Weights of a small mixture-of-experts language model, trained from scratch on English Wikipedia: 14 layers.
Below are experts of layer 2 (counted from 0) of a mixture-of-experts language model. Rows are named router (the router's row for the expert), gate (a neuron's input weights, with its number), up (a neuron's input weights, with its number), down (a neuron's output weights, with its number) and show model dimensions 64-127. Each number is 500 + 40 x the weight over its row's rms, rounded and kept within 0 to 999. Numbers have three digits each.
After each expert's rows: a language model's description of what the expert responds to. This comes from a sample of Wikipedia text that the model never trained on.

# expert 30
router:455454484580513605413522509486465479501478482540537530508492459540476508512508438570512559522492553500517486569512472529468411507486515479462479500422464538505560504543512480492459484458541440
gate0:475510512488444516459531433545513520450583478535531481511491464535496467501505477549476555510491508451534494477503458515484435499505448567483597488463469446487469532550477495512466449536556551
up0:465530530460525518507465530514447497532462499480504550526517463497468508435516476502443448495526543502469535487554537437439546438511528494563450581554543564547542438487455474459519492550532432
down0:453464509510548543485495469515448442432486568471474443482470391630489492482496510566520593559534522535484508488461442418465496457501536466489521519510521575496563523498480445516498564433474450
gate1:516485469532503599457541490511445490486516521510512539525429521560427502566486388543485540496481449496483466526470426513502430533491459490437460566471532488443494511503490469492518479457541461
up1:514497487525489616490547483480457494462519500524517507528424507518449510559522389533519545539445483512533437459479449508512420512472511454486503609484542492428459502498477469544517467513538424
down1:569501575562495482556539545498536503493495542474466432450545502479503490465456542435589455479497461490505524527457501541523550534513517484481518538557571505515461512405568558545505536534487573
gate2:472491483493487556453473542385450476480495528485475543498461464522506477487534461465539538502531542539473548554470501600515460537554460428468529484512512558544551542478529475471475440487552502
up2:481548529523501476485522424551530501511520435510539470482531507456506505488441550543450505540441447535493473449548454382480505460453527569553469543469503509442448474523410511550534557490494518
down2:476469459563513540483520446467437492539469525490517527447574470401543472503465493588483557526500523604523400456526496467486460493449543513528458480543489461505532510498528495514526524449480478
gate3:440423393583503510503489492503500430543488541564546482513436484493516482571571480465540498502513521527490521574486472486410455468485582456539527536500484535421518471534526540510493509454495556
up3:499566567451595542481520526534512541495541513393482512477548483458547565541419466525475572482469471458525458408473496519593472535520491520466444504463485461551534489464507567483456537463503437
down3:445476380506502548479526503492502534453512522524465507422541552517469498443466516591507562556517512471533501508496488463512534471492528489452514591473524416482498500528484531506546539475502528
gate4:524546502584486519487548458426453500498524510555453514530517427459524419459481480505522540451475561485472474526498531558521424551480479540487429495514529528480582550467376455480472511501469407
up4:568450454496516534529487528558513494477533454504564529496422525491567501522490519588549545449501437550508519509505513402572583481462544501549497480553506526465475495497526455522548525545598579
down4:496462474437584567474446467554523533496533497466540431475506567605526539529504471576570544431537466497533503518474557459534490574491580536555492486493458497470534504524512518519526608511534470
Description: Headings, quotes, magazine. Section-heading == marks, quotation marks and to, plus word starts after a noun like mag-azine, inst-allations, l-anguages, and math dollar signs.

# expert 25
router:535583502454496540427538517502494528537559551508509457415515560593509547526446447494430491469481572560493599474517558503545461499536530479466485450512507478508537471526474554463477449529463490
gate0:503486518585551530499510452527491518557422513488545471468580468519496535425513454543487554562464530598532564505568504476517521529494502509403444485484529495487450524428491520445500550539426472
up0:526488487503591560481587463454525535542496560606551502520497531584494504487478517536438532500514544602512484464549500524541547471443454403443493489460572561425505503479516518479533584540482500
down0:475509544526560531466535486481566495480553503499563496566470503509439531449481535437522508491504539546487572446462530467495503517474458493489453442493521505481560532582519518514550536511557565
gate1:554519512514548517439530588469481526540457452485540460528500481583469499434496431499487464529486536534415489483521383561426458474523458505467491455530491573509499482494459482478488453474477506
up1:454490466493478461496415442456512538486551495526510507488461528403568494556484559525489538465531490509534489486487615420467513508456513508580520573431548473467533536529524549512473567537508482
down1:432498532468525520535522530485453547494493525505512485495545497460552496569459525534390593527508528524515446572527544574541479491525555437498532487473511496542521441594566486511437458507494445
gate2:477458414519544513505500480536520544601505508517470504496490530531486471498484537476548444518491510503499451584572434493554489459532510441489581534495472437490487499482453507522532453461499461
up2:523511473508467486505517484514539570572528501509472455507533552549495492530441513481545448457486503459464474577572488500557524481533521485443539533539446458556511519494472515527563474486478461
down2:497485474444459506570489467534508502602485505460478463520487522506526458491466522505564420454503486514500470510539513464583516464573497417538436489556508421466505471547459548589547447528557567
gate3:585514525472458525468571473496485489445529505538520448493525467499486521515500514521475477476531515546454505512560551515492450473508457496438504493468432503523548514482490589479503544508487531
up3:577517495438567553491490477501442392553498487549599501511509489521454502534518558545499582435522468462480535495485459459525488459511447498491544487442479454500467497558478503502449520483450442
down3:560529487499562460518504447497496393560506460564569439460463467467472498446552473493530549446545455493507443501498435497483490452472459467542549485499522485456458431515513539520552512513438462
gate4:521478507493503558406471473501485536566552595505545515560506544555455534521527516523488528478523566520447522489549537573478517525514449488504559484507482500522517478498599476535482456536484469
up4:504531452532450556478497482567548494491515507485521563632496461532475519444448491500537425517507424433491521465558507499537508565481399502441447489457450561527487534417484517542452545517475531
down4:482538517517466513448524460499508528493435489526509485520521482461528529445467503533549395515490404446489495469543561525447562470541398426506497477530528470569478488462476470563520500563488578
Description: Mid-word stem syllables. Inner word-stem pieces followed by suffixes such as -ed or -ation, e.g. om in sophomore, ot in emotional, stud, olog.

# expert 10
router:513484475568515602428512508447463481513477521556513531501493447560483506492498404570499572511502529517501494563545467519478414524491499475460488512445445564514541508545483490508451475480528445
gate0:522482475542453522508550535437445518502503544488512488474424441497546552555494493494512527576471589540551539579486501600464401539476575481452508490443487516529583574505500467452456447501511471
up0:525464417541481496526508526483430498524499484510472464459390486521599477530477511479457503591518508550532563533460462596461384519538476501434458547490514528523484538472489502481521453499498497
down0:439532530558539444532499503517582592463438510520527515520525536515510510491563471441430479443501520507464493467427510471499514538538576522545472520487496491499499489494482520442445476538487534
gate1:502497466528510521470423508496483518486489497496493495463491422473515523530499481592464526461440453560499587469540513544493489494531460470467449486465417447515538543543467571512491505507482554
up1:456533486489465497508471515482540474472530545481539509493471444484546438543474524508456496501446452557505540436522471495415499468532450502496476430450476516588590543568436584524494504476480579
down1:475518468446482507545524544528479501419494477454532520519481554508496462432499520444583446450453500526500524484485507484518497473529463494468568464433499479541481457436522582457532621513551531
gate2:503463506517573601494557408483500451445531634457516491541533462529528485458510490511449487462498474465523512486528511572457438500532519480515471467463419571543582457502570479525412550448550448
up2:448498509508506479567542554491441523539555403503414515515456556469570516505471502519549487500539471432441502464531549459507505495428445522481472458511483505511580556480494539515529526515515484
down2:457468484516529517506530455555521513367509549466542457470513507472571525499464521539471447550496457533521434433523456482473449523513486486562550512507476436514507519513444476520498562477481496
gate3:514471442540548531476517484480494506490468519568543504505574488583513477478509480510473547543557507469580481509567510541493481445443530529462475496472421553470454498528548475496533437496536477
up3:545463408544506508494484460450488547472419527572512461518549492597506517507512481459507525513554485486580512503558570526540498449477492518426479510538436548480455500493555517494492440520565459
down3:455462459417504422600516493475548502562447557466438438576519549488469457495481497427426471483541547473481530432505538472504529447480515447571509448506567537520475531484568497427538508535461449
gate4:461479411501434543466507541492460518539485460540579461509456503523442541520538468527492482522471516417502501487468485487504498568453545543484558502448478531480517588484454469473502542419575461
up4:515457437511582498477511506494463448524540504445532516567462490472474536526519463508465531510474497442555545431440486437522467485534481474471558548442496506474575593529494472442381543512523499
down4:485540470489477487531478483560514515433498473557503523546430502432479543493590435432485413480494534422519506524480529471474512450499545508510534435486554541447444537497458525489500449581481517
Description: Proper-name and number pieces. Capital initials and name parts like United States, U.S., A-rizona, Empire, plus digits inside large numbers and blank cells in sports tables.

# expert 4
router:491447484556522612402551495482470487507494516540527563482492456563467512497514427584513575522497534510506530572535464527473432522475496496448478511432464537511547500540521476500450472453514461
gate0:556495416542570526470549457459497548528449527534487423488438512523474546536456481553487535446461463520510545487523460545467408489558581425511520510461493502507536492484524487432559499543500473
up0:530507463475597470528482454500450586527447533538484500523422520502468463516431523485513537464481436472530523506459541521493458469584474430528553508490474511523546521438523507497550540562511461
down0:538480493509500473508495475520496520477516502461462519517520534451422534515453527468582475448481429517572539567493482497502467479489501473538519458462499492589386553483523477481475461571587529
gate1:541483512548545477494473496456500498528515587529456522514463452530506505528482426519455546556517420553513536542550522503581498489556454550453466489427506541504458494522549512495474493510580472
up1:502528485478503521539521516570528508542460426471494499475560548428519493449498545466507475484495564492463464462447504490445497493524532481515503492543514454502514561522464449545542498471431497
down1:491483509555525570494517558501527520519494516556490493489526482511533490556495541522492543531518580476488506490534465458464473537456512477536494488556492482488554558533454472503485519452405431
gate2:527495452482487534429528485523505473523503578539499505512459499504427530529558485525482564522508481482542535562591495486456495420460474459511422515475485578509506503500534439479533463530433495
up2:535461466498594535482497473502529520459434512570572491374560518460462522525491513469541447531530542516523534510515450527495460473519503531535539398479486580481515521439477570463437487488485502
down2:460460462468555473536531495506494481504514536493514531462444534424513469535547497509462498489528457502543486521497499553528519485454505470498449482474493564522491514394544447525502457484531509
gate3:433488421536546509469442422448527493590492470574480538545474483486472507465531475513558587582557531560467463525478511483508489477489492505483444569503488488468460518553475451479519564515578512
up3:500484464521432511489557512567515537486511510467473425481564491480536489547497437521454547443416501427553604507495517492494486479468496554543506471458496452462544539468502505494491453468441461
down3:513512415504435551483491473507558511567511516536417564436451460545461517531481439510461525519508541511466564527481465506584562495454502504470521452497489469503558506539502509538478487478559482
gate4:495483429519550537506549450432478442484406514491439510472496469528484508487505456529455583525463491516512518541518489526443528591462494477479473427484511548472488503520529517537517502465488455
up4:454529478501461545526446482574571455475528490562525502529473487522426523491507520504522523497524519492507395427476427550492466488568485524539491604472437475488495513509481477498481481481495498
down4:469526544509483480512553514568515466500480507557585475522546484552500423459492515502487590518523552482419542509540511525468526476456508510488468590502503505528430520560424490461359512508461496
Description: Prepositions and number digits. Prepositions and clause openers after punctuation, such as in, with, into, upon, He, After, plus digits in numbers and years, and Polish -iewicz pieces.

# expert 9
router:466439460556530628435534509458454470530470505538498566474511459544458502497529429571490565521492530499476518585512476531474422520460516494452479480440467550483522501527499474491457488454507467
gate0:477540499538498526473459509505426468523555481515445547436546423469499527487407504516512460566484473508509530542454471526519426486456581481438488567414493442479568519486559575562478549545469486
up0:532498518453524495516487499552517540521492415546431477494478601547579534440539501530467456535496493534438504463538485513429475524530527511491415487532444518507431465504445444448534452572429488
down0:542575526481462534557504546523502560515533499498448468425501484517507518503407509489419564448498481450440462509518453479496534507421509544464489482536500579508490494535442468489496489439537505
gate1:493486400487519578465544502440544449453578494495499456492566454527507420523529471540501575506485527489423492526444456517507421544418553478436490493570517497509530524553460555439444481446455569
up1:475485400502539520487545479455531522484575469458456433488555458549474484525485441498451533547471545508417456464476524548498434469475513480478487499534531489476561512480539548441444510532450568
down1:542489459567467478511511476501589488547524480466444526556501496484469534515478517506513495467423437531486538488496552474478550551555599513480518545461501539509463465483525485490491553567493518
gate2:486477491443467585473532479478542497456505476538473527488504490531538525487470462494436566463478487459475544478525505513460501513492540569526541531516506478464473417530444520462470525543473498
up2:488490466446464529495501492456540453508440502521517470463505511485561502532439476491493464528556521471425458516554513532569571547515480535602560468448518461510587492545490509449474415534563529
down2:491473479551553465575446534386475531487475465465512544486483469502526488495512567466501553483553453455551460446465516509453545534460529496542480444513522507466523449447513460502573529534543485
gate3:439530505509547578512533498452507524540550460529436470549446442453511564486476467528457440480489483487569563480512457498500487518459527503423495504525582542436455506524484467426437546534543554
up3:482519515521479534490510507489527481471536453499489503569414508428504436526468511470444441524434484434471556453514499542525527560487480617482454428493502604487498486514556470467482447550537545
down3:512528574511495497517535491494505403495556511469469484529415511504492527450474454428418431514487540492507472464465503590491580531460484605500498436517530551485509512490535485515451525525516558
gate4:458501531603505578519452517465507535557484593499534517489466456468495500484518480529449495584475567423505508488548533570480452528450452479551513505393526496528479522504531486514454483480462532
up4:460461484502553486459492441493502479557527451516430565511547547495541521488451496530565538513500402471457436564476479526542562509494504476497487436590523503566487519447545455547544577498510467
down4:486504464478562516486498503571456511441555395502548521454533557569468490468495505519520574499499490550437453539487484529517492466481484480539520534516486478543506496457628514527485491539537516
Description: Numbers in sports tables. Number tokens and position codes in sports and roster tables, such as 31, 44, MF, FW, plus dates like December 31.

# expert 28
router:473462475563506613413536522457458466525506535545517537489487453548451514498512445579504549507488549497505521572516469512432433508471506471456478491449457500478538513547479469509489464450518452
gate0:487466442588465560471467493560462500534474464518548489527466468498465529502467479518440579486418517525479489515480439418483479521516509440502529535450454497469541498537544526483508490484461496
up0:482530560474534477488574477443576511506529555522435530510539485484550476487521521493521461529596483522499512554549510614580491502505467546475491499565548521495451487445449453481469512505554426
down0:434545535583518555487500485515477488557530535530492532455518450484479499578538440527503572501510508501537434532548465507506469539463442456507492525470493492495509477510526496468440505486541464
gate1:507479550548475618455483531470486489536469489504484579539460483499512509526495517561502592465452488420543509552488530543455475451454464514516485501526476479484508484536499424515456485453473497
up1:510494493521548412529467505592500547434531495457510390421586485510533554487483491461436418511548533549458475490478474479517469525553535479484545495438507517495508478457481530470540528546554548
down1:478498498491514544395554486463443432446547525508476528502509441433518556456567444549462530494516482547494534560510500528456431477467543524423508487536458483454467520566499459457500544494499520
gate2:492484455519502531460485548520448551511518532525487573478423523552470480501475490438529476542516504480496569535498427402509444451511487483550544501424443573482547535556499536419515523446521527
up2:518437477468484459484524466544530541502561494568516538537488497480537547543542568440510440488589508533543492541537439608534496478432493504536484463506485484547551518437536466538502485538497389
down2:522589504456479558481498531501455504494577493557549516417378493480497423425562547464554491537490532530479479439497468500458491514451494432444552482548542488490489516522516410490528471534525473
gate3:542444402508581540485529550433459445514424474483510589522501448499493542450538460631509540507547566498484456496482498576431499496497507448476512500516512522524525520531518491518464530478537464
up3:447573547509432460467512511565585531511552542541500414501442544500447419516422540465510493504536463465458468547480478478522512532504525572501470490448535495540503486507476479460485515559466566
down3:477488472489524537457492446478414475569493484478491563481530463469470525476562457572470493560498509483501493457540563510494475504471489443428496480464447577452499537563537427490530432468469494
gate4:548471476497483517403514533516461586486468466564497518454464456572464450523459450553446494492539562545474461455460466515504458462465510440544539465491468473495536536544592415493511522425564489
up4:506515480511478515460489557500505541510474469531527482456484490583515491547480420553462508503511564546460429451509431505479487477464572461588548487545518475444506449558535446488501500488533474
down4:511441525549480511515515588504515552515425459501550447498514553487514475500515508461499457460490460517513521430477476515463541464567594557607435523517532544477409494511550486516465514595510544
Description: Table years, letter capitals. Years and numbers inside tables and dated lines, such as 1966, 2018, plus capital letters and word pieces like V, P, district, head.

# expert 0
router:497459505557527624382536506481469471527482506565495528497529471556467493483513417568514552541509563496489508567513484540455423499471501481482487503424472536507515508558507526481445481451520472
gate0:485448531538490575427541546509456449443508510535537453483523497495503499458467435552428493495512510577499504506548439532407415530538454462496551467397469490518488516558540543535478493483446526
up0:535599502489506484536539453468551510492518414545442517510478537433528471534499510548500472481459540482529551514447589449588513505474545503457507496556506531494558530439428465463584433516568479
down0:482534422499466477464432493496486531507505482558474501500501458531514462462479485499484550445444535585518521523488513478423495477488555467483497549564517519503536540596481459534546505432466481
gate1:442475496509511490476502442483458538568442538512562547611500411534466535536476429537475533484522558514529515478405437495458409448486489461577483572463520535552453525506536478472498389521531501
up1:482485498521485520496524474484507537552414490522517520603470411474459513526496480533444552505523603510553540467439458482490421447468485481554489558444577512580444534593538480461512447527487476
down1:486509494480496429500524533507555508533473514468479440521454567459511455498540501454478450490493469469520456473434448422516515449504552502604507509431575509491479506506549476502578542562541517
gate2:457573462564553566516501424491468495598521525507536487432480491527454479472517512477522507480523503533510541503467458526541468497488588486512496511493494501460543573422509569492544537490491463
up2:595421505502491459517510566458554557462478527478520500547562476452495529555434551549471505550504574487493436554551546472454561509533401557502491424483541541546484502556465463576489514464499463
down2:526540567476490552485544533457363557472420521498464525488473536530496509499515462563515533602480564476454530541522557447488473519512467489431495490488499560533535480547447548534490424517502458
gate3:460508511550530527501576504592563499548434473507449502538518547486420556453548489477459522503522510506454544528502488493499435459433523499496418522508492527452523515510465517501513427518480496
up3:538506504528467598465473529520529477552492508494462527457558539541513544541449483487468517476459460459419555554505504488533499539524531491458517533483510504475511506479405561563520445483485456
down3:510523583461474503538500418510510534539504548509496508493462538560505501523481393519520438492501499513463488544461563516454429482554454511560494475550446425543477507450440518507459471518460557
gate4:477479496545475541490527538508502480487522482538553449446528491407513510538509406496527476445504541584601520565513454468541469472587521507445528541417503461537509531512505433488470497446524577
up4:558510439455523499544496471477603496523565461509564523469482496526506489523532497488539476531588473590494488446518437597468492526497460494578529479487520511520539463434503464536563516533513464
down4:509503552514547464520512475471593486541454452509522522528523518548534497473516529512519560512527490532511447475501449516516506558523514487539481507445491559468540530386571483430575554454555462
Description: Table cells, rare name pieces. Pipe separators and cells in sports and statistics tables, plus mid-word pieces of unusual names, such as Nant-uck-et, Cn-ut, Strong-man.

# expert 32
router:476472475556515627412542513468487474489474503533535521500518431557455501528492417586504544515504545507478517569535463512461421530476514494453496495418455538478547511554513489476470494455509445
gate0:494528455505467572487537518563538566552486441579440485529514498469476545476569476510547501522427451471548467554494531510487521466467536483520462514465569526572513487459473503537532518518418480
up0:515462452547474520448509532562524596488518497517498440529503506414480533514545507523532552454479560556523432527534529530498504593472516464512522538472470474605477494453548527485501540483480499
down0:517525468491523533520492523479532518503461492489505516474506480513540487480585490525616470573470522458613501482492550475445445487471458470548565473455501501450454479466501542473623478503528531
gate1:488486499536477533443542455494469439516441481564561489505507471587431474505535510496511487510491500511578543549494435484507493467517493517519501476417516601543572478514501482475439508547474532
up1:531544480530564498498436530489428585478505522489420518467509503446569402486513449553482538464469507451399432467483486535512479542494483509474431547530463459500466493511450501492494511435491387
down1:460494517494572510467510542457511522441487482500537474409512468449520525513434452550453611451444526525457474546454490458430489532456476504523421497515493517571420549508435552503442487500486464
gate2:478545492492473535465520517469455424457460502538566507459523441455444544506476457517472557540500510534553565495453492523485452513438505566482506443444478550572454549547513506601472513461499519
up2:465444535536516468520576534475517498554405489476542419432532511512487509508424470504568542470476535540517467460524439485512478500448459486496501517435563496552449508494403496572491469485488476
down2:489523503532494458580560509452513507522468410471536547501500522507516490473526520551505495509599543486515444534562498499480539458467496559503564559510487512443434465482496414487560499452520441
gate3:479491480544486485438577531474463523423388493559529562445413500543478429504525477505479558512432523461566554513507536506440487500479527496485454441492494540518510488538566500511465456539546494
up3:465527437504468494458553532457557549519447495515522499474415476510508551497541494504454501515453484464538554486512592500513504496488577587594429461530490551523488493530532503502446437465523527
down3:487507565513477461539492524524505467530531530456504526572524544514472534504566590475500500567533538502479476432425481541529497498474481533519523491490522535513406518474452522550489523582518474
gate4:463435485554468527488565499512537583493425558468565502486487532564492516488491533488481501495531485448534513543486432555491482426494537511514453552490519484456524491473562494551487436466509460
up4:512543517468517492504548515448485434511528458506431491475554499434487463449530524489524500513436517471533439486553536485512524528507481474471533513518465522542460527536469468483516589474561515
down4:469488482494586551466583445516461393527579508513497527424575481506534489542504455568499543478484490523517500498547472486450436518462544451435495494524429457483546509526501536462437533457463471
Description: Prepositions in prose. Prepositions of, in, for and dashes or commas mid-sentence in prose, plus nouns such as album, law, attack, and -iewicz name pieces.

# expert 23
router:479474475550504585411531473451478481502467531513497530500522476581485514500530418569486592544481527489477515554530491546459430520482514496461482504426494519498494482533497493480461469508499462
gate0:551481549550504518451499467560487570550547468552528499513494474490459533464612476599516534460527524453467503535541482439519440510478434521479525496434448484512482536497438502595542467478573539
up0:502481501509503502496462453496543477480529519455569493536576531444494513623533493546549409466522525505547526554414479497511485534474469486530458559452416494536483439474532483469519557551529516
down0:509512473480475580448485505470462480456491493510449491450529458468484437591490485516436471543531507517505481513480438483460519519502457580439514487524495519461535429562530494482521484486464551
gate1:556511558446485580510528504473492513512488517516503518485577534557494547493482488543533507506551428505494471550523451556520425517517459455448450510447549570549474475519538547495515566453539479
up1:596487447488543516510555509453522570490476514529467540501483556563518478506477472510474462491562428565520486507442465466552507552534450421520498495513424519491507518483556539499422466526523492
down1:473526545519485530505484456451530583536473468496450433491555537538577433514544503541521555502474504553498500487477558497468491529535491537544425485397429506463511446478507521498476490502503564
gate2:536517467430539594476431470479422459550454569484426537510495505527467540448526444524478571475469487506532487525464422536528531455478561511552473457465546527452480456542520465476520469540461473
up2:481436463495556494448461535477419542486485584507443571462518478506566471481466516516430598506476501506463552474456500465518411435419493488570480513488518518480523536513504460490467478542489462
down2:411537487504541541540532528505571541496435526475590478515479517528442498384445505509484511569530480562412482479461526461486463463537576520550467492455486472527454457499524502520519423539483506
gate3:522455443559562515477497464481511483510485510447486454492578528500473532486568467564515551529474528474465500446445463542475414515485504538530492508465480503507544499470535538594479461467620469
up3:596537531488556475457517517394473514427450526557524487546516490527516512526499500470518502494506585543485512453444435472473526489475473554548464453457509515470509486519506451523545496461543424
down3:532456495552532486546512510508576495511503558446516490530595430451503475489476513500506409520484529477545513477533532509507447492505425585490602586503511548509522474482518526469440571462435575
gate4:526548510554510522417556533502527486499523475451493538470475484518549516462510446480434515551491567524530554516482497556499469406550520525458482481483507522555492593488456528479378508485413457
up4:527534522523501488484505488469556484454537477474527578483504517521557517478493460445463541539527526532532542500436531535527462417514495545475450506506527475493472555477521555455391545539405463
down4:551463562425480457412458471546560491421482407454459519435488519573507531505509554403485496449431527489466513484513506496559519463495546514552509470512502520467450474503494555465563529589494515
Description: Opening brackets and spaces. Opening parentheses, blank table cells, line breaks and minus or plus-minus signs in election and reference tables, as in (1919–1992).

# expert 20
router:479466474588516616406537499457467476529477488554525542481512448554472517481488423575487580505512559507501501559518477515460412507480482510471483508412487541503549526539484483511464494440511481
gate0:546504484434467554426526485450485546531472512478550503556425529551491493528491479523428491477508458496510418496485459517478477516426510489442533528493443496551527524620503453491479433501421505
up0:456474559483491455560495531552576471432572512515439528466568491402515454468543508503574484527536567525519573530485472508546538488537468497537445491521516506444487469423475606477489541497554527
down0:546438513535539548494531510498458439420501455459500553406521503509518515503504531582508583525460565469447510514542525462453428482495442448486497511480456574478501551457533445457476518468540413
gate1:464477518567459563552585507425473467528484493497499464414523472527416486536480446525578511497485531520508549487513472455463456525427508463494509483436502538517586501545462395518518525458508459
up1:549509511504614493473437454560524503551528538565473538576531509474529532452511522500453568538507505469489446536502468490484526499555479565466472486548481468492428508536541519473447457506486540
down1:483573506472470560425526443494486458490454511572406503473514569534485539563503441536524582545524491499515461552578499507552511428503492547471497500490453436457528514492476533446442508437564505
gate2:575535476564534534469501468421488492523507505497536537549527427487501437462447514539484492469500545498404508533479495473437502505473491528478425498500509509477530548493497526479481495444463481
up2:444512545434491497517542457563510475501481477411541519433469526537463530502526496453559543494475466509567520469518476537537504583543527523506621517526471496476488455462508455517538501527501567
down2:452484443564476496455475468514413470526571553527475432507476504492464473547492521455529552474522490514505454476484454484432526494450491508504596379461500476573460541563531453536538508469524485
gate3:533482431478489546476504487576504446542550482527506523434528482548469505433419477518501484469480504493429474513455525516446478458436512509481476467501414597499593554449476529489563539461515480
up3:517416443523438508478464500513570463517541518483535567461494483484478516457456450477427462471521544509436518517462545576516536457467513496527506471483512596476558519434465532498518516521489517
down3:540463438472514402469499480517511573478624527484548546453507533527546482504552505481505492475463518465522505466476541504442553488486504509538495467549453415443461472471478557453540465588538516
gate4:499500510515477492408501495496518477478495505556503507546459536528464466481499468472466471483516585497525448550481425574479456485449567469523556522379491502571570553518532486542509512440475509
up4:491497498431517508565526500543465533510534469464501483467564493501557509571516509534534522514491429483472537452548549429493526534534438496503428483591467474429443432476488516464493454548507490
down4:529514474527532560485557515492452467482493482565472480496583471555489522508473486600485564529507498497432491553534501492525480496517470533462500470524438508484506540503468500458485485471544503
Description: Years and table pipes. Year numbers opening list items or table rows, such as 1989, 2006, 2020, and pipe separators in tables, plus sentence-initial The.

# expert 22
router:482471491565509620401536497472483469522476503559528559489518442579456517482489423583512557527511553516516507574518444506482426503480518474460480505431448534496516495553529508496449483442513458
gate0:460491527579497502465541472406527483498508460545530555416497470452499480449515464506502511471491482471499494610503538527429502420520559533498512529476515496503546455546582506517404515503438450
up0:509510492489481555478516583543499495471519526460495494553517479460507428542546506552465526555481576488490546412538481458527494627466429469512487477528487535476474554483458477488529462457529530
down0:479516430542549539484523527495443533544487512524572523473493504525482492591528489550490557552516582499513538440515467446456457526523455526490431497486411531537519559479540502494515464484507574
gate1:521476443532524500489540444506549485525458523512495494481519422503444525484573492529502560495533523529555523541456490453451478448428542512510537473479529485470514461471557537533418519477530427
up1:548486456515504474510535424528544500516437542491479526492547431518460568501603483515558562472506511504581509512435512484471507452474588523525524485525544473474541479463571513523455508485543457
down1:504563491450455435573519514488536570404519442456492513476472547532514540584456540495506472476470483463554515449510451511555517489529496543525525568479535524507405506480450523495514485495440611
gate2:569430517533548536454493538526468447501519525493530512472585518457513555533496472602584567505493505536537476498501422502501499465425490538495542456491466472459446514460512431467489510488541444
up2:559435501521526550495499526529554482480498522485547519449545537451526545479499471591605499516483517523592516519505430544545526473474511502509519460475465500441481485415523506481466500526524426
down2:526516548401464473574494494538579523496518553473522474522561495502511499518444492424507434432455545486472461438479558479589546485536502497525505541526499496548502437452504521380524472533494541
gate3:427515490530485590461502526538491522491483486517491497519562479531483485476501486494442521554560583523491526492519434503570445503535537506492504540443527521557467448545515530424471432441458500
up3:464481419497430537495488557460474513512446487557550482548543528511508464498485545510418414498534549532519447476496448574504482532459487519513484526503522486468539448489594528465435459517451468
down3:508453488529501431582498572456530493506439467461482472529523529441543541587472550418563476511509467492512476425477521536461556457482493515552499490498523510513509471385475508449531474542520508
gate4:454487463452454468465496524489506512469412495599454497560443512497432419503499498489489513499523532549446496511493419500475544435457532502568485482382533432537540514555513550461484494489440547
up4:493473441509414550461449510524507481427493466557500587506468555493519487478537457471519513564536511411450528543527485432464508541522443519498471455486532432434572518506558479485456446518496508
down4:469410482508505446549537526522486466482511465531551508474472465494517454507435544495526483466509523517485441454490381508493602448530475500536523460501506566549512483486526421414474463491510510
Description: Articles and pronouns, -iewicz. The word the, it or It, and empty table pipes in election and sports tables, plus Polish surname pieces like -iewicz and chemistry suffixes.

# expert 14
router:484462487571493599398537505476458457528505506530532545474497453558488511481524432604501561520492531525497506566515462500486406498474513489474480501431468542498544497538494509497455491455530492
gate0:519474444497560500451467559447533468465460532501539530541521479543473469474512431547525497533491452562460456481437476522511492479501575539450537481491490471489565534474470509515426547490570518
up0:493445453481534546500530487492503463479438500485556517499461468535478556480542451540540525534484453514437459457421496466561465532541491507503511434491424528497561505498462505518483575493506505
down0:514518478586475475556511478529508517518486549447543529517571454473432429517478497477515472508501470477550519423440496557458491475509524524525514578442502551520466513458520559519424474559497478
gate1:508496518500547535438511510531505509566504520484445456431541531555448551514491464527433542519500605466490497513491568551507467488518469467446481449448474516481555496572567521517461534497433537
up1:558522504461510482490528602542517466428420444492463537510444501437468416467497533435545478484473486594495565556487422476503474500452526540497552521561473522511451533463397488563523473491497510
down1:509535492539493509439455480516470516486521482452518557486537408470518474505479497565485504454588487582446424475457484508517417477441482523398551459510452492541494454481492445488447485463444467
gate2:507500521484399510480545499505507522537549465519540519554538493463510515491613511484512460484460533487538560528546528502584547503507565497470464516495443527478495580495521466539488484416596432
up2:534506497511523513464405480438524489556525474523564497445475404545545563532539531469416468483501510426496543563569553494505480476527491545538502504444533500481507445500462498523499513579536493
down2:535451515559500495462420523517512497529432486424480545502503511477568507525539515516529509467462527507498476462479502547416448558604556474489596485497537537527518521455524525461471560464465489
gate3:462534483520548532473506556511566457468530548475496489442564495548499538556480405502456499468447540605510468543497452515537424517542479520490479482463475505438514515475460511477510513573520487
up3:559533495458456509484526544504485535495447473531446496516520508530489469463472580433532408492496482467498533508528494563510553535530523510519506464594462511487432585503515475527538439462566540
down3:533479559489485526422510505557456489522503476564499447437517485496489500545422502537517518504560515454457464464501492431539493490512462520431460506601547457511546569510531470539483526433600540
gate4:451483402504525472442453519414503518581509452531508505449481486524502538471529488559537524487529478470515470510472487452491501456466555470502488524508472502503530455433512486530449470479495427
up4:432501509585527520476452508421550496587452492498465470546463415509503472500500433590479516481480553489536479533538507474560493503543559508508464431529495485465555440525492503469509527491480521
down4:498475433555451498503428486548485415489489451495510477490509434470483458463451528488572529475475438474522514494490401525564500538478503514504474540431470496509501510488573501495512540497570466
Description: Line breaks, prefixes. Line breaks and dashes ending list items and headings, plus word-initial prefixes like sub, inter, trans, ex, un, and pieces like -holder.